config.toml
n_layer = 8
experts_per_token = 2
d_shared_expert = 192
activation = "swiglu"
routed_scale = 1.0
groups_per_token = 3
n_head = 4
norm = "layernorm"
rope_fraction = 1.0
init = "uniform"
init_std_qkv = 0.045
init_std_up = 0.045
init_std_down = 0.0
lr_mult_down = 0.7
seq_len = 1024
Below are experts of layer 3 (counted from 0) of a mixture-of-experts language model. Rows are named router (the router's row for the expert), gate (a neuron's input weights, with its number), up (a neuron's input weights, with its number), down (a neuron's output weights, with its number) and show model dimensions 192-255. Each number is 128 + 24 x the weight over its row's rms, rounded and kept within 0 to 255. Numbers have three digits each.
After each expert's rows: a language model's description of what the expert responds to. This comes from a sample of Wikipedia text that the model never trained on.

# expert 62
router:088095120119094114126161149178115148136142125090123167147108116106164091109079145119146113128123104145135154145090116141099124116165086078130167187151140107158134151097130117133130136117088192
gate1:086159118095089115111132163143135138129109142106130154129176155129140136145167058141119130106128104091124145160103106101136162127157137154130141107133042146127085142137076101121130164153103139
up1:181120125160160136115164132129129121119145084104134125116109121122119126105108169086123081161123164123135119123125119141143090098083125109119106136139194089108146145154138175124104128109146100
down1:120140124121106150101110105109149148093121142143115118111110099150134094137126103148097097176147094088135099116148170151118121136107105118112123154144148165115134160088097113110108098147097118
gate2:107111142143123152167148121120126124098121104104146134107170144122124144130139178139137091144121160170152143151120095113179120123157104107105120131162101154131113167109129127105074119136138111
up2:119100130153114113194129102173133160069096128098141141133160109142147135142137154149135121123134153124124089099094152121121104103167136148096126158175164134111152121095073146146120122143134147
down2:172118145097112153120094099127137073181145142116122142179133173139117132117103131093133090145147145107126112110159107138133147106158081106136079108138102071163108163125156121128095087131136091
Field words modifying a following noun, such as football, music, public, national, military, research, community.

# expert 10
router:129141136148146155149128112158106132151132127103137116125121123138125119139120127147139102083135165118159090107107114144140112116184099081116111128127085147136163134132149091164153114156138105
gate0:135131121145120131088085102134153098142133157172121132129165083163104137156125098144119167107108120126152122140137114112106124137109107124115137088133113138123168097123127152161071151127150101
up0:159126123167166102155138116129153138102133121167110130140103122140116146148154073106132117128119142101105122173177141109116150083135128158057173123134140098102126112159136149123151106148102144
down0:103141139132148134088085119163116102140138116126144105159146124139114143129107154131136105173116075138130146187103101127110114103109136101143135143151082072131147114101153174139162184136133101
gate1:080114092144115143094158135104121128124125120103104138151094151097132122137097130095124138134145132144135145106190123141126112124169124148152143178146142135155119081095104110125147124140111120
up1:089127088139161187103110144097127152103132114144118144153113157128131092123138138113110133151130140140138139103194131120083123124158102089160144169124140114108103072098082127156145148109081147
down1:144137108126124128141091151167140113117142127135113145135083126142121103131138139133115075120142144090117157125119140148136127123116147146100142145071134140121113143164124136090066139115098070
Determiners and demonstratives opening noun phrases, especially this, the, a after of or that, often in quoted reviews of albums, films.

# expert 52
router:130096118134113142108106158136144160118142132087120157140139143140168112086131099102176135140152148112125165106111124121139150146084081172119164130122110125135139158156126128079137112109153136
gate1:105182168150150153120114135110155142125086150085093130151151123079114144152127158098130119091103141085165090160108119130144121111128159126146135130150182142117169144168126107150131137110126168
up1:116179200140143171098144136074123137127126148099095120159137117100127140151137162115141154129130134083184095146165102124141134138085144117114146147113155150099132129144118081141115124129117131
down1:155129126111193159129090161133128148112156105145110143169133133124103133135113086161088088116105103168124072135150165106092124116116081116138126121150185146148111120094132143152165129101115118
gate2:119155099116162146176068134099161120145110135118102167153114172133083120133113098167120142169100117100140155115135115118111152130120133082152140153119104148078123076157140121160084168108122139
up2:132158150120114113143117099063100145117130152168115167166073109161112117166125121162118132123131118098130114090117119113116089135139151131122168167162128153128131117156133109130092144127156138
down2:106136138126117161120089127061145127064112124129157155104119136148101153107137135123139124129162145141155120079089099141139104123162109159112094127065101119118107147131174146161110107147133083
Descriptive words after is, the or a naming status or category, such as listed, unknown, standard, named, Total, elected.

# expert 17
router:124115149115143115134092163169089113170100130132117097111113089142144125134104106128094121082095131093122092141139121163174124145138128098129123126115130130116156144155163106118134131157137111
gate0:121086151131153144161135143100131105158149118146104112153077132157128139149107143119144119132137182156172154115110167135154178088114113101088115120112132125101118113128118163146147127160173145
up0:140140102161170162156117138109104088118115133093130134158092106186103086114117128150131143106129151132097115140137124131173144117110130159110105192106112142124136133161121099111099124127107119
down0:077147145141118094129091117126182157138143124163160117129141129135122127124170129078147188128123117146198152144127158155120079169152135119120123080112119067067114164074175128115160143133120124
gate1:113144111163090068115106101105110096106159112102121138112089134125140114150102129164147136160124142132111125103118139135130137146144135162102093160143165125137085167148138132148144087121136085
up1:110105099085104143107161159098087157124150098121126144122107109149141119130146157130131136108145116122136122156112118176118131155148127069104126128147117137151139115133109137112149112144143154
down1:190096111178137162106130168146135161084129118155148095116149092131109140134138148123137121117113124148113113138140157088115172141114112151095127128123144131136100148116112113132168163141136105
Subject pronouns and relative or linking words starting a clause before a verb, such as he, it, which, who, they, so.

# expert 6
router:173079127125100145097176079143101164136158088149111083154143135149111150189146157138132146129111130135117146115129139169104094132132126175161131136151124099164129163104129111087160111156127103
gate1:126142088131136129106166087121148127141102108118132134149117121177143094103116124106134116150137113108112132112119127146111126099116098175098137110128127087190147095142122110117096085163104157
up1:106138098133113152131132114144155130131095140116150140115116133136162108102116126097129179112147119141106118135109100128125117123143126176045090130119150115167155112134156134107095106147119168
down1:176119159154164116124119123161117132154133107091101088117153132181116121163115149124152106159124117110105097148104123160120127115102137148143141125122145108139126116101135113112169135126130109
gate2:140131116120138154132141130100156121150115108108114142101102111160122134103108131091113185139135158134125160132127140119085133134181141136151124081114135138125129203149130135175139108124136127
up2:095108142156128089156093087163083113124154102121117136135136128169131146098110115099148148161118154128128108160131132113115103178167115121129091133127138120128139163111136171121157110099167116
down2:171169131105103105127105086094149172142098123151129130124176184104137135120107140077136153124144121091103114130139129167156123132170152122126138063105165090121128131117132140111094106126148092
Colons ending a label in infobox-style dash lists and lists, as in College:, Tribe:, seasons:, include:, occasionally sentence periods.

# expert 22
router:118097118156084117159090142175133133180120108132160127099154161150139179117125145135117138116102122126114144092135128088153097149107138162148103157113104118086116119150119140098190105105127161
gate0:118118134125154143142118103111157112128090142105128197130116144132119132089107132105130144102162152102119119164113152123095151147150141138134132118100097149160147167128157137113151158120118132
up0:119168138144105131141087114161099137084168156148144143113120151076130125172144155136136127103126151109083171113151148118153137152130140137124115104136119119098161103147127118106156120108121145
down0:157093137123122133125145106115126116117145097147106116114148097139160103181119140165139127151141143131136112120104099108165154184122124115138111175093127135127133101139087138138150132114065134
gate1:089147117137170094129195120155122119147095158138117132125102107108136135163171116092162174131150129123158119104142133182158132120148104155119132140126126156118135135133138115147120101130115107
up1:142101173104170152152151112100143137113116123116116089157146117154108118146100084125126111125170156128132158106117080112099097125132133129152155147137133134109104161075097080099144134142160108
down1:173093120143131132130123125138168126141133108133133138133104115126158146153140127144124106142166120085123105177129167096163106114131130178115135156088143132154111103142079108151090100122114104
Main finite verbs right after a subject, mostly is, was, were, has, be, been, as in "The cause was determined".

# expert 50
router:137131118096107137097177094165151103155128142117137133102120161089099164125169125124165133159163158088111139125100099140142113160131171110154101144112146147139146125119170125151147109144137125
gate0:106146126119128161110115150089176138131134133155146128133177108151138118108127109063138157116109101107102153146090122106078166087148121134104114118163095103111101106135073119105148127137164152
up0:128136086140162166123087098150135099152142131129136108150150138102120084132090127153127149106101094128134140115136122163123134135089127118127152094124133157121145124142124120128141098145130149
down0:092143117096159135146120172082131129128097088136129082112121115124102113137068098092115152119103130163125111124115128111095140122148115098096129107105177150107144146146119158123137128117166142
gate1:098116112141117138206083152105099143152100141123163097160135127144112123110106128145170141146160154121126119180120139103180114136075154134130104142101165097090164144169148131118168123156101125
up1:166110140150144146071155167111152121143128112121139142106158095137144129142168148146131131100118137057143149141153109127130151165088112138127118138176128121171099165134160137187086121089116112
down1:159130152091108137125135103143146095113145113132146123130106057110150118181152108125105126149122114113127142121105166132151127143094148118109092126097128110104143133109132134116129136154123116
Line breaks ending table rows or paragraphs, plus slashes between alternatives (NA/EU, Invalid/blank), dollar signs, quotes, brackets.

# expert 27
router:100118101126104100116119146141087114133143133052103164137152088137103122123121135133118157118152125139143145126130111200138131104190101131116110125119102149158127105097116153121100132149141116
gate2:116086125139094153104130144111140094089108152125132144083098112141144121130165125125130151130121133139123102116099106144118121128112162155152119129074145120110195095135147118172103106152155125
up2:167128147125202126124139110174107165146130141108133134127107124147120143118137107144135159077160095122126144173148167111094107139136108148107150099122144136145107164151095122080167147102098126
down2:145093114119124124167108142146059132094146132165119137139108086120159122114138131092105118123140152124119129169124135107099144134152119116145101140184144156141116144096147104134135110150181121
gate3:101125142117123124079132128126109142122136178153077145152130155139119158112145070166109145128155130113122125118108119151146106146140121191094155126090122162151128108143143136126100105103160135
up3:148159121152177133151105128119136113128097100124117149169116087079151098117123116109096123098151108129170088144163116112125145121120111107145101142143157119135124103090088083161132146142152152
down3:121173143131125133145134095131140119140105114139108167125120100116112083149122148139126113127150106151161160140136132067132163141103121149104135153122093177120096148174108120105148117145136106
Country, nationality and place-name words, above all World in World War and World Champion, plus British, German, United Kingdom, Arizona.

# expert 53
router:090120154142097126131104187153131129185100119125113100094105151156167134133107165115143131124144151101125096102135137148173129112079132130136129165116148115129108138163149145119184108093124167
gate0:156144172114136136139168127109184120128092064116123121139087116120127121104150117085134151090130131147129125159132137111133124108105131133120139158150112177128154167180090161091128124081093135
up0:131127190111148142109141111108129126105115076120115130115126126127140134139144129116156171167131121150134165155120128160131123159120110121160125172119095160121140182148133166114121150109105115
down0:108138149133152179132145140138114120100142144159137113125128119133161121133147136102143143108132138158114103130087133160100167105157161131154154120142132157134109171102091114168110144101087169
gate1:128117133112100128126106144093135111131107125170102133145093085125090118113078113135154185131150126153128162133149172135149128113113144148121130118144134113180130121138161107159163119121107149
up1:133120096119126147145142108134146165102179155098119137130104172132123156134147129128113124131124173127100135117128114109110124129113133155161129161125098125141140085131095149102122145110107093
down1:114135101132115140125104121141154133167127101138109162140083100144117083127120126136120135140156141160144124102130102164148158086132150104158132109094138180131120128108142125108098164117146123
Auxiliary and modal verbs, not, infinitive "to", and some adverbs after a subject, such as are, would, may, likely to, not be.

# expert 47
router:126159123177179148078097133149136140101152152137116112107098116097117105153116119125110130105160151117162172120128128149132116151140118107101111102147126134078126147119149121169119118128126121
gate0:155116133094104135149130111129124155167133207118127135118130101104090115142151119136118153131135123097104141116114160156112120112161112176158105109117104119108111072119174143127121127117140146
up0:146156108103154116114095106112129135114126088106130138100134134136131159144065144147131143125153124146128157142146102086166187120106134118063158134127157163151146150109139124143148120127124164
down0:121138089079116125132158087111115149125167161118153094118169136164118119119117143146116142112154109102130114123095146118142154148161127122141126121104092115145112120127132129150100111153095133
gate1:130105139136196145089138137163132129150134086125149113152123086104152170111127179122122129156149112134076127142119107127126131141098151104137113153108134111109141153156114167090165101119158134
up1:162140085124087135152122101110093126157142156087128141108080134135141075142169140110153126127114141169169110134116151157093124140148135133165158114130114121178091129130119128168132195113145120
down1:136148190152117114115111095135122111105126162126158148141094153113158123076139117113138128105141103123102111115127154102115154096113150120152103123088118144116114133114134093121124112141165150
Month names in dates like "October 9" and "January -", plus second pieces of capitalized names or titles after quotes, such as S-te-ve, P-ete-ina.

# expert 42
router:191136076119122101129175121135077133167155109143100127148163151116114129138124120126131107129132126087116163159144127143101163091150140124131130112108116177103147136136150111131121122148108121
gate2:111157073145133173112134084136109132104141092134075117124146160092138106115105127130133167096125129163101124129102156133131163138114135128114107120145178148176073133099147109134094150137126119
up2:150161102143155174153100123118133121123158093144114124078130141096117107162127117133132119092122115155108093139107158090126120141102149106128111118133171155164082133071123118132119159148095146
down2:145170135157175163157115151132117151153137156095065143096121085098121138133146147114114167092125117117137146105144123112134049139106164093133111117120116170095159151153129099147131085138142109
gate3:161098131100117151147091172100132159083152114129136133122104159147117158117104120145132112130087123146120116069135168114128068140121126122105100164094108113130148089113144151144160141135144142
up3:147142140071127120088102104111196112113137122148156188136139138139096098142181150119087118125130135137119138113106087121149099104104099088130105129182115106078140137106155141145112124155147136
down3:147150117186095137120097172100121146119124196120155172145163088098179118139129118099165120105158134171124134129164157162126146139144153109134159116090117141159108099138113132109118178131099108
Line-initial dashes, line breaks and == heading marks opening bulleted infobox fields like Binomial name:, Education:, Synonyms:.

# expert 30
router:157152120161117103123086107132121134166153132088128158131095093125143104126115135134147139115094107151090125127119103118159116111122130106126156161127121115094155121122131058137166122139120131
gate0:128151119144136129157148129124111089125131163090161156134085157070153098079082146164113102108106141146147083140152157131135089126121123140127099160175156108102141152200130128125120151057114076
up0:096138157169155118117148113133168132096153145156141137094112132096119126104124122092134103161109072167134092143107140176111092096152111120110152141098154147098133095161144098131168126145130171
down0:157134105086118137108130166119127121134109095118115114110117153154122129145103116146131096126150154088123096128134155167097156112091135167169113118146102126137118149076100145108178101087106105
gate1:128117080159091132161132110140118106153162152111122112121143098125169123097114108153128104118147123114137084119130143125117124108109168133137162146122107134144100104153123143129110147111112118
up1:151133105150083153126128108123120115136129111085141142125123108114160132117107090144166109126134093087131109130124108151129113114096133135148159127103108145119120112138105125123151103112159099
down1:119115127112074173135092107168143126132111087139106119144117155071122140149187149131117121126123145103139136075097104100114128129112130114131175096104128144131123133170163139105160147096131146
Generic nouns after the or this for creative works, events and periods, such as album, series, game, role, season, time.

# expert 3
router:100152105132124122100170115100166173122137105124107144118071091104164102124128129120119171157163079132125148120124102114108095092134123090114165102059156115146099161129122149100101123109123152
gate0:092118125090150100136154128100141131098082094112138114178135145099125147115155089099148177110097167117172100129127153122124118129162148115122123119085163136162096150125144158131110156114140152
up0:084132137113213130110153144083134120088089116110119142164167160088125151110141117117124149103133192137139094123140139114112119154153136090160100103115147158140136159132136121132112131134115176
down0:168119115116085099190113131113106148130139102107151094104124070125190118112130136134167128131130140122107154155148111126109142113079147144109148087128104125148102112132136089085133125092145121
gate1:143130109117131111129157083100120142129126135092138190159130141110121141149091165129162144167124132101113122125145163112097121141136144129103085175158131119131120140136131115123114123171112141
up1:178133103103150139102112118112164131195095137168139122136083107132093102148160117108114137121123127153134121126124115144127141154128153114150148123107133158125094131146192158179138147115149113
down1:155146130114090090119108122141124114141104172132120129133110136159123091112112127122141161127097120111090168108083155119097132120107139167065130159161124112146136110122099105120127130151106179
Capitalized nouns naming institutions, offices and parties in political or academic contexts, such as Council, Party, University, President.